From a checkpoint of a small mixture-of-experts model trained on Wikipedia: 256 experts in each of 6 layers.
Below are experts of layer 4 (counted from 0) of a mixture-of-experts language model. Rows are named router (the router's row for the expert), down (a neuron's output weights, with its number) and show model dimensions 0-159. Each number is 128 + 32 x the weight over its row's rms, rounded and kept within 0 to 255. Numbers have three digits each.
Before each expert's rows: a language model's description of what the expert responds to. This comes from a sample of Wikipedia text that the model never trained on.

# expert 49
What it handles: Creative work and professions. Nouns and stems about arts, media and professions, such as film, book, music, design, journalist, lyricist, Architect, Editor.
router:115113179107158116152150065098092156127089159145161160131164080139085091152119089103128098127105125147129183147101124118146135157146092145160158121094106158151182102116114064123133062110144100122112187186173144157144172153047120101105140132164134171117171149083080183108121087132147128168078132116146149119101089098131164122153102197153098090089086087143126133200106145140177137128088191180110136117134187183108153121188173083137143104157106135166094145104070120163132170090090154
down1:154092102120090091138147166158085138110087180122138164146134089061099120170088109127075096054097126160159155121137085144136123163162154159130174121045126135150113087120081087072091089171092110125147134137088126099130134100156178131123118091095130084144110122131171137101139095150110090230124093148177133184105110131143145126127169134101159136100109106173142100149155175096129140114129131100071149179131115099100125057150175142157143118196161130077143187179116119075068147151085114
down2:123107123126174062137165107134105160132151193107149117162162134150138143173150167123130124127077082136181112131098134085115185125074151119130152142109088109107069133105109105071199171141146049107154141170077167121103163159061107114137122113137066169097121180161149119158070140165122114123125089125152134133143102077189122108169142140128138136068115147154160160144110167135098131156101099063145141101087146140100210130150166117154161084093112127138045177140079124108188159099102142
down3:075147129133128153142157097062110177110146146105113117061143155141151128139125175121143120185149154099101124143121061135154110060161136122101148148110181093098142119161138116137129120074132150152149136074087159073136165126049142071091101118157174107091094174148138137169121115104091163087144116097162097127137150138104122050138085107131108136053157130121165136188144091082137220131092087128095058111101093147156137101137169113117125150059121131050096138099143173092135140134095167
down4:122120187153163143110118124154155149152161193109135138136162081124135132097146140107137117126078123130151087065092084187160057157183110137120175136098131099106112139111066099128141003067134125107082129171169043143156095110078136135124091133143133132068147137146092134136143119144135133174104122172156154125198118109143162139064192171099140118132105142127143120110123161149084122152130187126110120134144131110135139157110205122180093131133146149142191128145058141176105152116150175
down5:142070144099124079145142126142142098109117131129135079144080170119143133159134154196102146141155124186161158130090140092154137110100101157092156116192139132089100136077092174116084147104136130073127090120138154079134160127126169112140137094137127073150139082129132158094056143181192161103161128088134097125187132127134177069162103111136115106165162100161149085105159113111122149078129161109126120146146067102185183194222159194141128135126113063188131100118107182089101151118143097
down6:158112159148118163098104099156144192138154113116130150098141137135100135114082092062076119158094074105158061167131121132156131116100158114087126146139127058132104194119187077164144110149136152215113130088124150156136109059154087119146171125167112128140109107133125104146086121114165145093186222171139122075135159162134078172098089120129126230162140146164121119088141112102166107061163114144140177095126172127108145148102159158161109091168134129158093137129145106094131102117190123

# expert 26
What it handles: Word-start after punctuation. Word beginnings right after a hyphen, open parenthesis or quote, such as at-ris(k), (ox)ygen, non-part(isan), (old), vice.
router:197183205050143122087206084054149156139140100118141121062156128178134139146091144151158140184108114097142135153191169161138097146108127097127131093118152102142069147123145075126108177105128133095137076140122142118177127148135084107094119160176102160151089109110061133143118198132111099113096082085179172077090127159117101088124120107167133132162134122096210141135111123097155112105129160075138159103116152115147113139117117102124169139077177168171142112130107108131130131118075070
down1:134168096113115170131160099119168183118136113140116135086122094131080081136157113159058165115157114124151083119135099128100072153113098115091132076130073179127120140138101126069132099124153121115118142134132135114104048166071154137129140150088137150158124151128135128140104090201172137134169145139090202122134072114066097164183092128176109086139133163140160093176106080103174108163096145106162144104152121175158128182121119108140108110123171221088114068158181099131063113079083159
down2:118124151134153146128136116090143138132094116172119114186148146123160134126090116100108126116147132099079126102101152157121172132119109123137104189143081065153152099099102150131130055085139141156139157123173157157086164158100134119171093161163051165116131139141048194145134127092158098146125155126118199086127172064178097098039185139146109091147071109100133155106121131166062076144101141137162147160112128106083118135171101067158125069173149092171173116150129068141108097157093153
down3:069173138059147118090136165162146171135157132090129128092124126143107054164090127164154074146060103148101117153114126127120171094131173116089143135167131150145117095084157173151142082075131072147127095084103162180104138113129087118129152146168121096105143128058123140059072145154173173119145105137148118138128132071095150106151165169160129096096128152112142099105128095110120077159112195103117178131202182118149120199124118182153102149122131139126132165106196192090113168172099134
down4:117146126142095135083182118145166150084119069130191135123165177092074119141121148131188135077140144119124106182052130133201123168099106128096125087101086106128085068138125078078135123113110142121138161155103085118161151113152167080059083155170145161076131120151136134091197123137159150124131122130177060124155131133123096126196169117134094111143058130105125168156056095126138151136151105143118106152100097090090200182108093091191142081151128142092112087159151141107118133116139139
down5:159105167118192118071133131095151186101083118120123111122159164114164129129134187180145103126150193162086129170149157138116077146136152180111127114071138156125137119176156171088138134081173179113145100140162132104132166118137088175179132118125192163166148123178154117123093111172148094118159060111086166130120156100090157158120116118157095080159105181174161176159146058099116108109088217123136126113181144079132117061122113180151133090125156132099154124128122170149172103184131117
down6:156113136140156161122141108157118105101130141130157121088181145097155100169169033076172115164085090091171146162120160167162119114109113150140190148112149079123194111164031081112111095085139125134131127181120148153183143142101109103106171112167128204130152167071094158132101092109111135128110128116165132146124148138173131149109184174117114116083113113083142123069160154156158176135110105137101136178144172150065128107108059103141154202131107080146120149149109138165101181108153157

# expert 48
What it handles: Central European name pieces. Pieces with z, k, um, ör inside German, Polish, Hungarian and Slavic names, such as Wr-z-osek, Sch-um-ann, Mo-z-ambique.
router:117120147147120080115127117130111111095086095142144120151099124119105195146176115173223131127171140106119099187146123092079151129087123154100153186096089183173174123159132102121144126189113146176137190157196067158137123132200159063065124092118179144087117172112156107136171120165154167171144095126153108117144132181130123083128131158143137152136116091150066127081115091083070134166097095093091129122081148146122106082131151122149139102162102104115193097180109108146141175141121105
down2:126109127119177123102139111094153107153088125179122108165174157163123148121154140122179134136117130127109138131121169101103122101059144132106148099109138135184097127106157058126133143144163109138163140136170171150098100079113096122113116141086091141101119136105101154098159191174123066111116145184140153100095124076183107163144155142112064070202191134138219134099127122122097105096105138131159132146171083181164114055106141135110141063152209067142144138119095156126147102152049073
down3:113130082130098120104106180163140112130135146143057138160122128138131097120161115073126088169058077147117095106115159137121170068185090146146160124191131124060114152039133072079119063152180108146119166176117142138093110092148040109154120126100131185128090136117097129094147140088125153157088099157108186103118040141076119076115140144096132110142093142089129126097102170134121187134146152125132137111096125129101135113074174184100127156143101171150079125189137094105120135117153127
down4:147116154138132072085159176162148144136132193102132171134092158081093097158102128175196175129167147148160162140159148176162078157138137158090123118130055092107126162124139102056111202144093163148090106128092137150086178109162135061134144149073170162189122096158109129115160162182110123159088159123105095116134093151109189158171237135127171125175096109089162140096113148152130165117072111164124146165096125135100162133130123130115131127175120150129145097130128145087156169101119112
down5:188086176124083168116094155191088078130076168092124133155106041136182123124107109091173089121143113176169136161152145138148076108135110208179147124130187136150123169175126106119163079111151123058142057170146122172107168139177131146132114152126131146111122133141096161150138169097111124125090108071151134122120110153128093092124138141111132131136204149093109189123095180098112172125080101080114094165147113137145129073139158133098143166198134126111195173092103123142114115139171123
down6:154146161149116101114150190107127102094138126106072135125117118140091156133102136129185146128107157102092197083090163062120116140122133133098125070191135152119115147138127113117131088178152125065133133128126216050115137144152120123119130177101152103110130103133148131132109065155151164096158146173078116169104112147094102154183093144103103121131197093084075085074171067120187178101090204142084156108089132084158162108103148097123138163161113187094113138093100177138114160137095117
down7:053104133129108176094115153107128130099173070152118127153091208120114095113068146084165147133173133110108144109101108076168163093086136097184141102122127134065162185112157146177076086091152074161078176132117120095167085130177103080107144096126185153098090115114132168070118108140109125059141098116083146112158177110161132187171133105109116125129117101106141106166114156177140097142123112114167156131125135124118034140102126114127151141124199163100129109081124096088077108098130152

# expert 13
What it handles: Consonant-cluster word pieces. Word-initial or inner consonant clusters in names and words, such as Bl, Br, Gr, Gl, qu in Paquette, earthquake, Pilgrim.
router:141113139194135156088100161105168109127091105120116098147092145124113166123097130153213150146212117142123143171107135103156121155166141163128159145148105132129109134120180140124103090192119157155105135095095138085080185114114133108137160139138184083105130186159148101092119175068164101122149174108159091159110104146157098153123090176140076153144153165175081132112122073101142111115147072068142093187139108123053079107094130086071084079176117156140146084185135090114079148135087133
down1:114131099197142133093130121119136152117090125111064106123094110154082134061149144181112058104167171149114149097094102131073093182119111113136157110071102111171137181086135173147145123109155140135148132113129148136127153145180144100098129149133094164113126069130068167186082150089126123144116118133098132107169164088132244114140135113124165162197105099157089147175101114150114189105125090090136122128125145178128148099090176126134137156144176132092166158125110125040107179114189086
down2:127147127119089161199176118118128163137116123197145131169144121074114133103125116132118143126119137126094133174080134159113061170085169160153088121085121120124104141088130143153145075137133170159144162071105109068136134134134159110092172069202115149139067058110130154074124143099118175158171096172123130058118136186145119112120137151090191188141106100099134146149150163088074103158170133174170125118160092167112076088132092106111160159084131142145128195137137128116078083160078157
down3:128108147126138141098110170119080112203067116141124089179125156136079107087160166111201125114153125027155163168125163102127145160120122162142133122172111143109186139105162128092068078166139129142082171103131098138071131105081103050080063117130097088106094128165088086140130137133139117057111167109183070126146134126137098155105059127130091097127108115133118096145146112095126103175185115108106153157153146127126098173104158166162139114118160122085110137069135127079095108172125079
down4:126127110146123148147167131093173164086113133193163125115125164134160144096094207160094165115099137147101145144169173173182079181076073150109172113129143157142113081152105153138130109125188166098173143110091154084112137060132120116142092098135097187180143119151205138131182158142104121126152112124201092132131153137146147134129157166075136140110124126217169098108187138159129107120048149101054165152147142179139175152101128127118140134131120136115084139148138139103123195117182141
down5:131156138134091121135091105066099118132095196142104101139106115174203088099165125165123109154063113086114077183141134093114154087141076150137095169095147108152116102176188172165168142099157176121133055073173068136152104101107123161128118167177140175089153149199182152139146111119129082159132148119096120115100114150125122157112137132136143136106147150125133147071144194117081104101076105094102154091153123087134081150155166092094088208122143148151176133125102171153103131110179110
down6:135153136137192138106122164056156156144107170130127150157127173088152114037111146178113136138089094163118148147026109134119110131081090109147153174129097133126106139141122131127121118044134194109140161173121138145095156063120154055144128100108140190123104163133107075153136136145081091148155126194151144092112073080130123087123141163134095138109125148122102141125151173158051076132122110084126153104126143192100110055139078143105141165160124132086129123162167144092152175136158099

# expert 62
What it handles: Numbers in dates and scores. Day numbers and other small numbers in dates, scores and table cells, such as on 25 March, 23–9, plus under and over.
router:074172112119089139093153186096078162122129132104110120083099115117151090114130143090091162074129133090096126097148170128058109122103172180182141131201162113116130121175136085097117178125128174128151081116151098097073123119114180103177127158136116152097075090132163104086126136174097174170147073121115158153140140121155130089095155078169156153185190140138097103137078085166129109114083140126079171115132136089171091152140170109051095158125142137168074121124138124176158096073116102
down6:121115101149148134133105105124120152092135109182133162122150101095192180182072093145146124161113118115154120109136090152167195142121186103059182156119145185101114144161131097151137168144136131185156130087116128118120098085091136149116091189087142114095200147186140171138182167111072138123144166116166094115114105100137097122048157098140110177125153119132210124171138093195133155100136118130168151205150179092120104163122156121182096101109089123164146154098154177086167125114141112
down7:105072138142172187147151097113095160148138140155102112151084142109115196145109117114206109179116136129092130109134092126157173158086137144156155119150092117096165173204110145135084138120043179098126123140157121151136172159109088157121108145131133090101098161134085156199127153146033149091166145128171164158156092075094136127075145155068177146112080124127176144128161133110085130147117161130117150128128140101110123169144136135112122167123144090118163113083180163120127224161153065
down8:163101185108092140114160091098184138104171140112118079194167191133118112078164064182146142111096117172174122139111104154125145096125078165111157155113108181168102117067125168079147122095121153091113127133133161128178146099083136159076111123174188158159138149104136168133057084191108110194150130180075090081141132171097147151108148147129070074135156121136129137133180156085106098129145123141117069127107112207095107121106120116145124160110145143118174119061110113104114144159126157
down9:086118077119111128177146143165138197102125167116099106163182126103140082133163117118199135122132145141146102105143111099092178085157077142138085213167091193180171167203112141119179094128119116092177175079127158175088124115102120165160094170146099100108136122148120167146118175135141092168130108131107109104164153148154118132132147138117179093156101154104090168137136132133147117131112150122123100071160094131124149137171051175090067132180087132123148166091065087124131073167145160
down10:164081132099155182145182159167129180150145089072125074111123162155121125092134132152179106129155144071106132188150097038135108120143137072137112120128105177074086144120118122165125138094148130067050108060100133080110133137124108107151125118092085131156142154077158080107073122163057132128157162105153131136082152097147120105121096125118166162169102155117188193149093078068132149140172143130170084175098141149134149134114137121156110152178069079130161152160116138127170120153122087
down11:137109148163081167132150167112190156126166154056129127111131155091134084079099112146180143181104118136134049104108133117167144066168082075170143106128152128068120111169095105144133085133107160145115126080101174124132141095155202129128091099085096143143117088198133086132108103103098135175088096177045089131081140147115089143118167118079140163136130110138155114167139087110123174112119150131169150151156156155151095072066136107131070109148128088149168069113197130101163142128139126

# expert 4
What it handles: Name-initial capital pieces. Word-initial capital letter pieces starting personal or place names, often in tables or after in/of, such as E(ckenrode), Ak(ershus), Ver(acruz).
router:130183100129120133074106109136165056100074116091116090150037162129104145112138119135111142113097169175139172161158135104127092134076155179094120133143166148122150181103074142102113166129148178108116151121113109120094103129074130156116141112096189139091098155108153093089131133156141160167157110177088178095159161082145162103110127089111168154192150104105153157195064153101095146102099067111103134075125137148089111139091139133099083201123128103066081172118173142154092161161163136
down2:126118079069164103120129167084132111121080098104061083141066116089091061097174125108116115183129103127102111146093105128139152139112121175108175100193110120123197064126106165101123159152106149100109027105188152111128130137099124070114174131107078067098105123122141071140137112151128069134163140142100116177112199144114148144110104156154080107123097103116119131137147180111180119163085134078204108160117135109142149105175091132139130141173134143106095125096105101200112135135120099
down3:130075121148098120122128085104149142103080181121138106189174194132101106147109075089102069153118066141116111066190151129136152170123110114061145102099118144155160222143100079136149115121144156123212159164120139131156082094123139090156118098150100118158136147144118145126127076133125099160167103175141148103131131113064156095092134086118106075141189081153102148120112178177123147123128101111094078072151119141136199150163174104135153144127104103135106120195143141113107135058116074
down4:121132139121111114103098134132130124195106181168119140145187112110114154169159094088190138145162240154097109129127109138158133169150139107070121131133062153167117138119091122108158146149151149089172133132091156101120168087058147100153068141124153109183093168194107071157062168188089119078092125160137091173132127159138112142141119140145109150189099133129168058115145140156164150124149188118074072133090160094110093123109069127126149136107127165077127108168131152151090115123159131
down5:162125125193088106157128111087113191095107162117142123107187078158190145090137116095127097121123178154056109063125175111161088069118137151067137131134179157083092075152145112091141124113061200123140168139091110131115120124131190197120137124111109108129115060120090089103153108085118153130124098126084124157106081087134165096110127195150133136121162108143138149139132128151118135161132158133077171118129160093202159170080182121074083155069144098126182108122111118152137132116147105
down6:095093126130136092076083091198121157136124130130124129111081085162154129127182094149079104162137143120120089139125077127085143156139105116126174199135101114165123087078109197145162099097167068096136145113098148111118153099105105107077107177193122129143164167153175204098163112121118107099125143111089152117176038147084132124172108105128132131120075162095142134128132058115175127154127110115118102192131108137117045120150153158094181119170165113103139168111166153100111183179102110
down7:105060123130066096092138165127124165149123141118129053130098090152099129095129167135118110129165165069110058107121140168170092164119050150182123151164180107123138128148103094081151082096106114098156141089127120180183077112170144125140117159097114141116126172119156057116117132134131136155132100134101103127117233151075138144146131161124160128141140100091167104158102129098130150070141130115160166144092121163125085126161142155082084149163170088084090104147113150039118170104185088

# expert 54
What it handles: People nouns and pronouns. Object pronouns and plural nouns for people or things at phrase end, such as them, him, people, children, countries, plus list labels like - Starring.
router:121098124192140172088105099117045144072121144150152208137153070106130114130050169091120115147139185148103176115161106153102109143135121120127162091089148100152096099094119095176131105135084088078136116119166069123189191161169171130133154124140078121121145138111139131084111090162135148128067118120104101180134167136082140090161137116110106145183099138138149076164101189170091108178078140137095143095151108107139164127139131153165183125177121094169099162109180075158110123152169109
down2:130113141175062178144105149120121111163095146129140154112155105121150105155145134137101084151123125120090117073116080123140166062078161103132149108166124119171132146080075176173104109132106089090124090132122078167137104180122077077141121126120180111118148177103132143131093124128111102163128102149141135130133130082087115141086175087136116033178129115122127116054070152105139124059196209131125157090090107176163132120133126120128141132132125069172166036072129151126077104098112168
down3:126155103185117129172128156186114103096137142143179160125113090136064133137090099169131082138135148189134132089111108161124141114154135176144072122119148158186128109096128171178073061118105096139207177104167061179116108152159047178084143113136078126138168124093104077153107139142152156163127143150108182140094122125116159117114141181110103115188099188159125081111120136136139135124156188086164062107161142133163106171157122119065169114150131116157067117152124153178123109145147118
down4:112167167088137117206111167117187155156085161115154180137125123156144096160135178166093067164127199126130141060119109121130142125124100187176098080090121139127155090112098159104160112146128117166124068165168162133135111083150110078142115133097152103074113175133122147115064112172204142175115094148136093070164132071087104086142100131178106064101110119140097138173108152144113124127155112167114148102126070091161193152181119129105130127137159117119179074090110145116107083133116087
down5:123122145161080156146099099162084128132164137158107145117138139132135151175115084121121120074174195105134168088113173062126131153096093149162067088135102176156047114083156143118171060132108073102137103168138155128196102121115139101100121149140137170201104160105125143121171112123176149118055120157143211161133146126063125118150111129124079115200139172148109125136117159153105130126196166110123092081091115123122121098108096187114103132139095101102106073095131153066160145128143174
down6:103046087117146134104150123105140132128164156128107151101116132154152120125149212161131097143113161082093060142143113079168109132169115114115144096105131163132176129120140107138155097112130199147158157133152088114148083154110094148095055064116072073109128115125114156116121089112129163119134161100097107070124233107151128076155109157160242119121141141134158131161128107088131084101122082157088147136148128062132147084111159153077105156151162138103166185088092146166097163145141120
down7:121190107129141126120185130113138093153104080121078148124145116150117118096113133127105087148134067126078129133114103151124152133095190142107144169095085124143085138118150128097109172124085161143098084145099173221106059137154111182133083103157170167164092097101162149143134080135059076088148192146175087113101147151135111088151158153184136104139157193124099142105110148115176178085118147091137120168084108187115106149168106096149077195172157178079140124108138100135160091116107095

# expert 59
What it handles: Taxonomy name initials. Capital letter starting a genus or taxon name after colon or dash in classification lists (Order: Lepidoptera, Species: O.), plus asteroid designations.
router:155139106125105120042128125068194105115142069101152085122142162147093131154156115145198145156130148149174181164125100089163141153121145150076114113131150096103136109139095134154143179127094170166151161141147169112097142116124138099142082140138103101076092097152143102066103185107106125110145143181092149138142123108182121057078119193093105141157112140078103176161138175050156102117194104109138169156109141130044106123135123159116171145111180105143137097165091088149114192135144172
down1:147133119154082110136168135114120141127120125113090082130128081169139121111143165170184137163153071177117178105134064161083133130128137113120096070122160166164182142149116103116110147112066161121129121120114124174123101156173120111129122122089150095102151092098137110076028117123143123182108122178128180131175097112181134122092130123138132151154174097089060094144143145097139162196086138170165183149136146144169100133110136094153128133098155182061201168103148169135199173102061132
down2:149103166133087108137104068147104098075124113147097096105136139101149141156099155173141141127137102093138197075132104060126098156075108109130130196098134130096131153104208083128209067133144081150130161109136056113118108175081133123147200112136139073124109082136194177105149158113165155132143155164101112134117133117142141133130168165121157146119167147165127150126147151144158136074098074210090171158136130092138148101160186120145136080062153069139135098119109174115103124170119161
down3:090139137146165127161133131192144100147162147099134114126201095107079192150088061128050106130155111153147156166163109140150133126117091102178076146163151084063186102064136167141127092105116106130088111207124154133108114091119153087180136114129107154054191113133115165081124186191164148109151109149105121148111159105114125134143141123164112169126165099123120118144148175143137141144068169132106136106172130090155062188094095114087135197110119141129144138054124133141136171110118141
down4:049153096185123096195148116149113128133133184194087156136099074110079136172131106142107089135100119079105170174156116130107149138082158134091124130137102075110171124115075115102121089148124127100110193090174143121155154069115153157150134114179086173076177099169108146131126159167148148115110138116046096134094115132147110161063127125141180109098040042148165132116103103128180173161159135134120094089123110129100110154141146101117110133145093137082051140149138131132140104109095157
down5:154129129137152132105183111084134097150134145113137139079224180110178165136165078125140145086095152096152111160085113149104139138099127079115127079092144110120102065112115106148139124121168144134116141100119113168112138078069180143166175120146121149165157104070121109160140148098183079103138149152057137187101064139086080091161106105131106112129085111123097103164147135134185162084175128124080093170096118087113168179088132155066185141142159124119090069137160102127136129157168064
down6:144149209172093086175132135108143107136170117149098132097079122167186137133154099119157088113167128091128083115059164141125061100062138169200173126126174117152110163130115112158134199104094135168114147142076081127163088121104080106089106100145124144112167123135093180156124060088090111139104091141101161133077129085133181119132114094173134050107161049094119195120093167152135101097143133137082130132180079156106122117121134063106112111164137105118121147144111112106119117149131139

# expert 7
What it handles: Title-case function words. Capitalized short words inside song, album and work titles, often in quotes, such as You Are, Let's, In, On, My.
router:155111110061071127090143077079112102132121137201154126125091175135135121170205175101114175187152160109073170174162081099091118162115149145101174168158164107115125147086096157113118126076149162133112155123117078089144095138083125086103144175170154151137082130113129108095125171163172105155108125136146142125102141116118149103102154085091148090102105136127130141166111143078094088137127150085122123078100180094152127120089089065129136123188103104096096121110198176140044078145097151
down2:166175108176149097121134151144180109114154161177081122148173134076158154109071054137126157139152040130139084073129179140120146107157114092165112159098114171150102160146161125132185135100144114131138151108133121093161165139190150143123120086079096114185190092115145059124053127074123171109135119109099163088103121192163179114169142162109122151159168120194106147104124140142116137112066084165091146193100109110156143122144102104112110157075166085094127150117153119165153116117102104
down3:160120105201161105092105136085128139121138127199108097105161138085164194177146136127171150158105140144108055150077111166131114101165138107156126153073164155123108105173136145114075169100156130103115154161142108124121181117121124148067154071121149137146078129141139133107144174124051158046074033072100165135171129128204074109100117142137165081158104108124089160107121037124115148110123166162124160164114127103147116142181117134097147099154145143111153108115106100130109134116114169
down4:091130095129211120158112147077153118105141112107050122076090119134124125068120095091111092117116159089146083158125230135136136131087109046110082115105144120125114134116083143105071097184120158141099102103080148113133087149118101124058090085156087163190119038165139136154119155119107144109091131124180142123139148138139092116116112191105156196139117121146152188116154144136158141126158178135129135117102121111126100139176146190101110164161079163147095102140141123130098171123136202
down5:198121127072159150174164134134133067153142133084158102107142163175116078154112134100108119177171153184124104115144079089125126169075103091135110135139085129024126141142129169138129090103189118167135090100143101152123176122093119116157141164113159107149162174073150057170140196177108096114122191191154079149172125104122164123131164096121106138113166143147099088185154107126082132173097153088178129114155124117083100059152129101125128153136117169156092122145160109096106092133161135
down6:173128130109130109151122144120094136102173124156128173117167178144168123116108154147138176172141143064087113113146160155099144105147137194108157106107145138134080146086096100128148102187146117125124076112079112158186097115124112079139181132206136154120116164059178180104110136173174125107146114123147071120118162136113064074154171076178107136127117155104144068120070156109128138118166167150071126118160143119101146123148141187160208126185172119129119172149069072130128115114182181
down7:125153087119120094127086131117141119157112074120049123113099123097179147082109130123093138097174143156127166156076146158124074170138138126137137145127165163146144111085136095203056128153130176036136146080113119125144100088122094142107134113078156184131152146133140101115071178154101141150187148075112161160117173157088099146152135131168078117098079145062150074058129114102137141103042155127132119077074113128156126090130156119083181093088153089121102128136118149097097102140160158

# expert 21
What it handles: Single capital vowels. Lone letters, mostly capital vowels starting a word (I, E, O, U), including pronoun I in quotes, the E of 'Em, and un-Islamic.
router:085141133074089112077145123094152104095054129094086076107041082186145123123092099164184161144105117137134117151175144167120095080106162134150161105144177156140149151104104109152126204097151109076167117137175076136116128137096127127130088131133113158136059120081116105126114177127156124147133090121156162070103168136166102125077156091158177142155081069157144130191066098138091140144071155123128193111117138120138109129132095163122149176125100110098098137089177142144099179106124076
down0:048123089120094106152100133148124130089125156137144148129118146154115177126147185113165061194154117121096132189115170132105175098116117060146111095102154112122156111088165159143115129161141112143107067119141137128175110107148114151117213109120077048104152184174131082163154180159142136119113129137115073083195120155163115158115089061130206142108101102118143156113167096084117105194165121095154146118142137064145095159136099090090125173172108123146050152108121140131120098123142131
down1:084096111145113085129130125078094152118151127122192096129211145142188146142166174167079091131116133102115145085112198107146138124136175141134123168158099087113116144144107086131119187114139078128146091180092133150126159153137172207130104082086135144160170108075125130146142175108111106094176086179166107101107091135145105126174152097140113118124177131118170110090144167175136175168099116104161102196151080119140072060137153148068103111117147130161130136106060121138186162074097107
down2:118098066153121068066125093104116133099077131136178026151106137104156159067197149156153109190104044074131112133149153096128133122145139185162134112101136137112115128111160158132121086047122109137189111162151144184095098099126134104108091135155110107135114076129113129164139101109132149185142110153105197125069147121124145091092130154151109096136161093085168130154098096148086161151134090132146097063102143162156128093150186109109101152139141159100101074154094119068120137163129101
down3:126203117128151063093140157134140053123135109085189114089129128127065175165136214087174124119116129119168227119144159168088113135154142173081127137150134111129128138133114054095077124160118124173152111121143128130116136097169135158168159127125151122071142145106031111124161115142129100107082098137159129175113129134106096121121110125053175118160144116166107094121121155191157134137180132095165123128079109165166162128139131148146075092160128115151112089191050104125105124147130113
down4:109169128151150162155104118126115157131141067115151123147095155173180145057130121128091101154122083115117140159097188128151125137179099126074133172133174165090133141154205082136101170057139078081184098120138117069172154202157111175117120160109141123120087154073144137158138070142123109083150132089140134137089112119165124138096124126153135207097127122172142161140127131213111131156102092115196123122122189119184214132124114135114125148175155141162140184130113155146182118150116142
down5:117132113146113134133137129072087138127156135107105072112099136167112082086170096109171100117106186103169090182118111119094119112135178180127118157102143083103144091050157122109156123122081116161103161050164142135136118137126103108073136211153124125115122124157130104159084154137125159140106131198108191150124107088131071078128129116120146144051052151107149161098076087108119175077128117142080097198148126103130076128114182155165080117163145155129086164072125078113167118114149139

# expert 61
What it handles: Institution name words. Later words in names of organizations, agencies and military units, such as Society, Association, Research, Air Force, Reconnaissance, Federation.
router:123052157146112108215115059198090094163166161132166167115190065173100112130160132107144083138132174178157172068133155136124143106095146157173157173134133153108171148152111135135093140116183087127089093127101174114094095143138142194111135134088075123108156109183136133119190120090120130163049113149108086167171184080152171154122117128123146123111123099129155131120140156117170119102115177138114130086161095162118128169105100117084084130090134161176111110127111176108172087118103138
down0:110085071155114161100113116080080155086118128137157162095134129124138081081139149135017125119083069184110107159069124127140130087093152111072143157163107128133098146124176137123141151120047076148143107072082135095147112182139165112133105128137147064110123105086160159163096126088140137124193160146131102129113122086121099136160107135132110104153129164125093179181096144130190128102151125185148092152144130158153138125160196078164115096126146216137144172120161057105150151118103123
down1:173144169160098142129138118182202130127147109153130098115166110094166145139070186089145170177193105098099146154163173142195144103120122132121172114121159134124138123149081121151151077194200121150136150080123137123144153101102118093064156119101148161157152115112075104126141170137073156119147115129188120123151167136126119140073151136086132119066125123181181127123106046107198105093155147120123088057066125142110142154166073158154078175128169107139106155135139148120097090090157118
down2:139151093127115074123124116165106142112128156208133171130164127139109140175119124175133123100169162179128105119130084129123138151095145142040097131074110125140113117058118201159138120207142088098134089101118156101151125168064107132166148092141152129161177135154094154151055129157129164091124112093139145151125152094184137123114120200176117060088131165095144105128123065125121084111156146148192102070164083142080161126160195121136138125128107051116192151099142125106111154125135123
down3:133134173092165140111119136124150131137112147118163087089073104114132155153129147092154127089164147109118143182137112108062111121139136114152122080066195138108115178134130193112110126190158100159157040088139093107211102144206159070130112126100110158163163181088187152109132079176127112103132129149110137112101165148043098167124122106064150152138131145165132110160119134109123124122153077136133161175097109139082086132171186172137114108179058122132103071113131119091089148121135128
down4:214121065141126155150114131072198113102129084124168131110134066112149105171100065098119066100099119144143127141169126146135093062129157134208164139106160118113130098158135118151124130089138139116120118116124092119147097123149159095167105165136128135101073082117148120092162144122111185059104136085090103139132129130136106141154157156128140168116066105143141079115124133185196052168107164108087121121092160170184166163120079139141096140118196161147112177127188099072109085142133164
down5:118104128096138133110141150153143179159150122124153180059149144149103158129160074151153092164139119142125100083141162141105157101116099110128151156167104165127108142173102133140080109132142149172121145167112176158106183136187094156123163136145104137216105194132100163151184125117074164111101153097109145135145183159230117169140105112119119153113136064181125188116168097091159154101086140130107091129164177114136121168094141106188174124150089140144065039165133138113081137126082098

# expert 24
What it handles: Hedging words and odd splits. Hedging words like However, considered, it was, seems, plus oddly split pieces after not or al, such as not-ew-orthy, al-um.
router:128102160087068121087210129097146150100143113119129182155164126110171087119142115142194141153132077115107095126140098154171086141111142100141122145188164149113114098112110083120141159121152076107081153114102087102102142090153137127124081108120134137089075108081082149167083106180096094095171095040185164109125127156131120144119147177148122124163050087127112114108062115165075156137123150144132110180136141090156084129094115173123123143098062172135159109129154110085147121154072048
down0:206066201152100129124088075104119140131157180152116135130121118135155123133096100129121151143129106156159193139127123100112169146079159110118170084107195139103170164136095071089087104142101151093166153125155140082161113087136144126126139138125212136106138091163193127079116074171079172110169193068200190113098118160057159164129139118136125161117177152114128131081139137148104112122141122074101130119167156068069136105136156087107164153146110114126131111138200105133119129119133137
down1:121147116141161141170153179140153064155167147123108147158149100112119078106082123129120115163155109090093120131164164116135114105082114075134125091098121124079131122169084152089130168085106117073104067143091113150105155101121113126121132142122065100131120069113097101091147154152116194162071101091138098107135092122070089199152077080072105157159104095144125172132084092106127140089218135142171156130107124120135090120071134188194163161087135106089064095157109130129161089130142070
down2:120151143136141142139141160097082113185100193148103096156095123159138161113180120139068115133121069087103129101113145228140146145159114143186155138086127182125150091113133148125172233131177152136110107128118106118127062153124125069116085144165189126124150138144098126146149028118114154065137182140127109084090173126188136161109136144145135172113075117147057129085112120159131084148143110096127129142159101125179118115123103123087095141089138193135195135135141113110125128080139155
down3:109144111154137087103139139121123133127145117153061133112146141116099123103131119113185144135153105123109156141166096080106117139189124156172134074095076129126093151052141165150138160175080089101095150126118110115173160155133109122145144078188089131144129088185049147160059174133153137158081170081144139120140181128038124082046087109101107059126056110123164157128152123212115156116175141175133094129115136134110144163115082106144111152123120127145162098075095132151071122156133124
down4:091095129132127143153068146106112134187100176125101097124086095167105114098181066067086141099206093149082104133154145107145183135109126145170105152070113118136160145115098109143132075106108096142100158166189143126164130149125111117137157132127163133186158119178080171112150109109103125079159103178131101099057106151117142142114194115116134176134109169114129137163146136159171121125122097113124132174150090153133076131090193150163202079065126104158100111130078137179109081073115185
down5:094143128053124142156202170113171115137134080139170147138167182121131134122090116148118126141112140098152061119176132126104099138124167083076132100075092137114137119115118109126089175107145197170072122084129098133165125132151084147135131095154103071111119176119223136121119138127097122154101097096110126173151142120114114134175104153138087199135097115066137118088118055163122157103111095099097100176166173128109129100110162099130084164174162096111116111140110152176054138092088213